{"n_layer": 9, "n_experts": 192, "d_shared_expert": 0, "activation": "swiglu", "moe_layers": [2, 3, 4, 5, 6, 7, 8], "routed_scale": 1.5, "balance_loss": 0.00648, "init_std_router": 0.0395, "lr_router": 0.00196, "tie_embeddings": false, "beta1": 0.95, "beta2": 0.98, "grad_clip": 2.0, "seq_len": 1024, "steps": 4672}
Below are experts of layer 4 (counted from 0) of a mixture-of-experts language model. Rows are named gate (a neuron's input weights, with its number), up (a neuron's input weights, with its number) and show model dimensions 0-95. Each number is 128 + 32 x the weight over its row's rms, rounded and kept within 0 to 255. Numbers have three digits each.
Before each expert's rows: a language model's description of what the expert responds to. This comes from a sample of Wikipedia text that the model never trained on.

# expert 21
Description: Lone consonant letters like d, g, m, w inside words or starting names: Gross-m-ünster, Chel-m-sford, ten-d, Gymnastics.
gate0:125110165148137074186156072104118161138119068116105160091149126085156149119097134094080172095148166120129121134169097225092139161140125086120177130127092139084076109111065153103155171169082113093169092138123124137087167158137140124109125156145147135128109155149159173121164107112103100176
up0:141086184126113119116130148108111149147127084140153168151133110107170115072149127094126157109106157133121132141134088247113174164145103076157170165139092157126108101147080158080136180164094153077127123168120111106141094190155162137096150158112079125148116150100128127133159135110153091151
gate1:095094106086173150137072143085107179188084146142180160142155099073074147073123122134132140128098091114103048123132154140182078096087075128125096150136125096143093151151091178096055185078128123126122120171159086150189139129122130162097116162179127142131157098141137121139119120123063137132
up1:115111139177096150147052071166140189155141107143135154125128064145175124145118145120151079137150127118214162089122112116085145081132147114106120141116051140120138127080096153083146110140097122096165163155077121122086154127128154129154159068083138142175135087172142045167137110160196133092
gate2:039104097054133115080153057114139148145097147114210111138099164164064112061179144145127099153155129102106104144142159130154106113148120102117100100145136135195118074137068159177120132123113128132139174119163113148153177136137144186153143112095086130111157142159117130168136100136104141141
up2:129127141099085209112106153091097144096070124123092097135145095092212126155087102152126163090110094118093173117105162068113116105154088126116096111047158060096115138121163168136123139106158137123092120128126142124079082120148075088105148184179137148136115090145127154119121119147099133134
gate3:153102139162141087071091101129139061167148087120073129116123081133078106130118160129153151153107104124106084067130090066112151152142135154106094193170109139120101089131151124124133167217141127168120103177114079140145104128102118120092124113104064144131131161115164101214148143087081110124
up3:133127173135030123129188118105115131147104123094126129120140163162144092116134159104121131177071045093102120115173057097190063174170140153114140098139185126102082142083178166106139101151118129126084090118168156077103133152057131142093153158091132097128115084103142132162097150070097087122

# expert 52
Description: Mid-word pieces ending in e after s or similar consonants, such as ke in sketch, ce in Facedown, ze in brazes.
gate0:124151154118108082101121130132089092140129175132163108062136106135091152114104105136142150113141046172161123148164141068153156162139063093203174116133115176098112125141125158153126143168139145135116098168127139105145083156108100145157105164133119129134066096127141089133091076088150059142
up0:103134193131160101127117128169128098152128130158123135118101022149067139149141182232127179072136103112124203163063102136092106116134097111157161166122112176111116141126109151154124123135107135186159134127108150087084159114170156173162045131154129159089104134082150124098113176151131103123
gate1:130126132072122167059175110114151160138147124113170147100121173143091131099115076095121123119167166182102159171145104116160098105115200113154140175084182122127112076136117089143134127094104115108135100109165133149134130131133112093120084138052142154150153058114107095179185133152133068127
up1:106102128103125124117073143149074138102093137095106192198145105107163182147104152140162131107112101090133111088101151149126133125135077166122100105147126107148068142099126078125119109091127138129131112152116137169104120129083095166179138080128167069128112153150124159130094154168145148123
gate2:053121133105100168126111158118126105105159141168123140105128193184142086125124102133147197155132138170124106206118139179128117184142053152155181139094125187116143122132112175137124157144189116088134112081117078135117120157122148125185153152126110101115175172121143049202122154093153059142
up2:131139101134130159123143186114122146126144160102101130141154153142113117118101094101124129144094114165130164113095112074156132170088123174066101097192186128149157097120111156127106139226151122123142148077107124152099068119068054074130118152102115156186096124082142094058165066119130099118
gate3:156112059109122131138068174099125072156180098152121124145107162106151177149160150175111105146154138126174123132111145117089139143099129129155079048160150149166151125106172128112103112132130142074160178118122075116144115095053151147167128170071103100154102137089090099209081080080174114151
up3:150106111146122148136157075133088040121131150139128154115099131129131113124147167115175091118108102113139163156115114146177174136161120132113147108117073091107088099115107124121121132082123136109059000107147153098114128168170135131148113086171164112101117086125113204155098162122105143119

# expert 31
Description: Middle syllable fragments inside rare proper names and taxonomic names, such as Amphis-ba-enidae, Gu-la-k, co-ry-nodes, in species lists and biographies.
gate0:094192130147134112097131111137092136142083113181108075125103085156127138116101128125194137126076070106155158119096143118117136147139117148108122067153066187159049166118151168198177153091169154110149091137155122090176098142110079114092145129125133138187114131127142104122181140146126109136
up0:132098132151148065117160150098118100108097154097134129099085122153148139134139097128118105123110089119120054106073125195123138126159132137162073108181105142094086134162191186201149148149095133106122121092193128107099104112138079128053163126157133128144147138180206124104139091199154143080
gate1:221156138115147119169168175135102138149134127149122142134122178100100112163156161122141134100144183179130239128178144073106093106116165156098149092143118097094099099110081085164065126186106110176068120129146146082194185135138114150137107108072209125113134175081161127098157101130107129164
up1:082099149118160132114106092118122173127108138160088094162145082150118119181117095156144150154131165097105135152166107109126141185141102102132136113128072130198111153099128145097133127111136126099087124084133170118076131108105143086124113120131076149146160087116166080120176211101075063104
gate2:051141130118127105161169142100105111135136056154087072171155120203089111143115143142146101150078100193107079122127158132138132103104077134063133086164120102095157112109129123122073127145112097088117071121137095196066147093120161145133119128073165122112057127167149187103156125103191125178
up2:112146143114136145177160130158121139154140115120070117123152130096111129070123111120179150105145094140119147139105065135143095145189128121166105144125149110169081190152076100103179147134129124102165126167091091094148114110119118114113105160131160150121079151172117144122103159086129115146
gate3:181073155086133158148174086114135111103148068099147110114128138167146160118065163168179092113165103118122129106132144120159112104153169088098128123147159169142151109118152125137096098190096141144127101146181099176111138154179144120160119117088136122184127111132152131178088116192123128151
up3:103158091158129128090057176130165120135091155166134120153121171096140120150170109121094161148092122172108132141142141107115172155088117153160125112095156084164098136156084165121114127074144137130146152131110136115168127155139119106144132123160156157111131144142086128073138128133131150188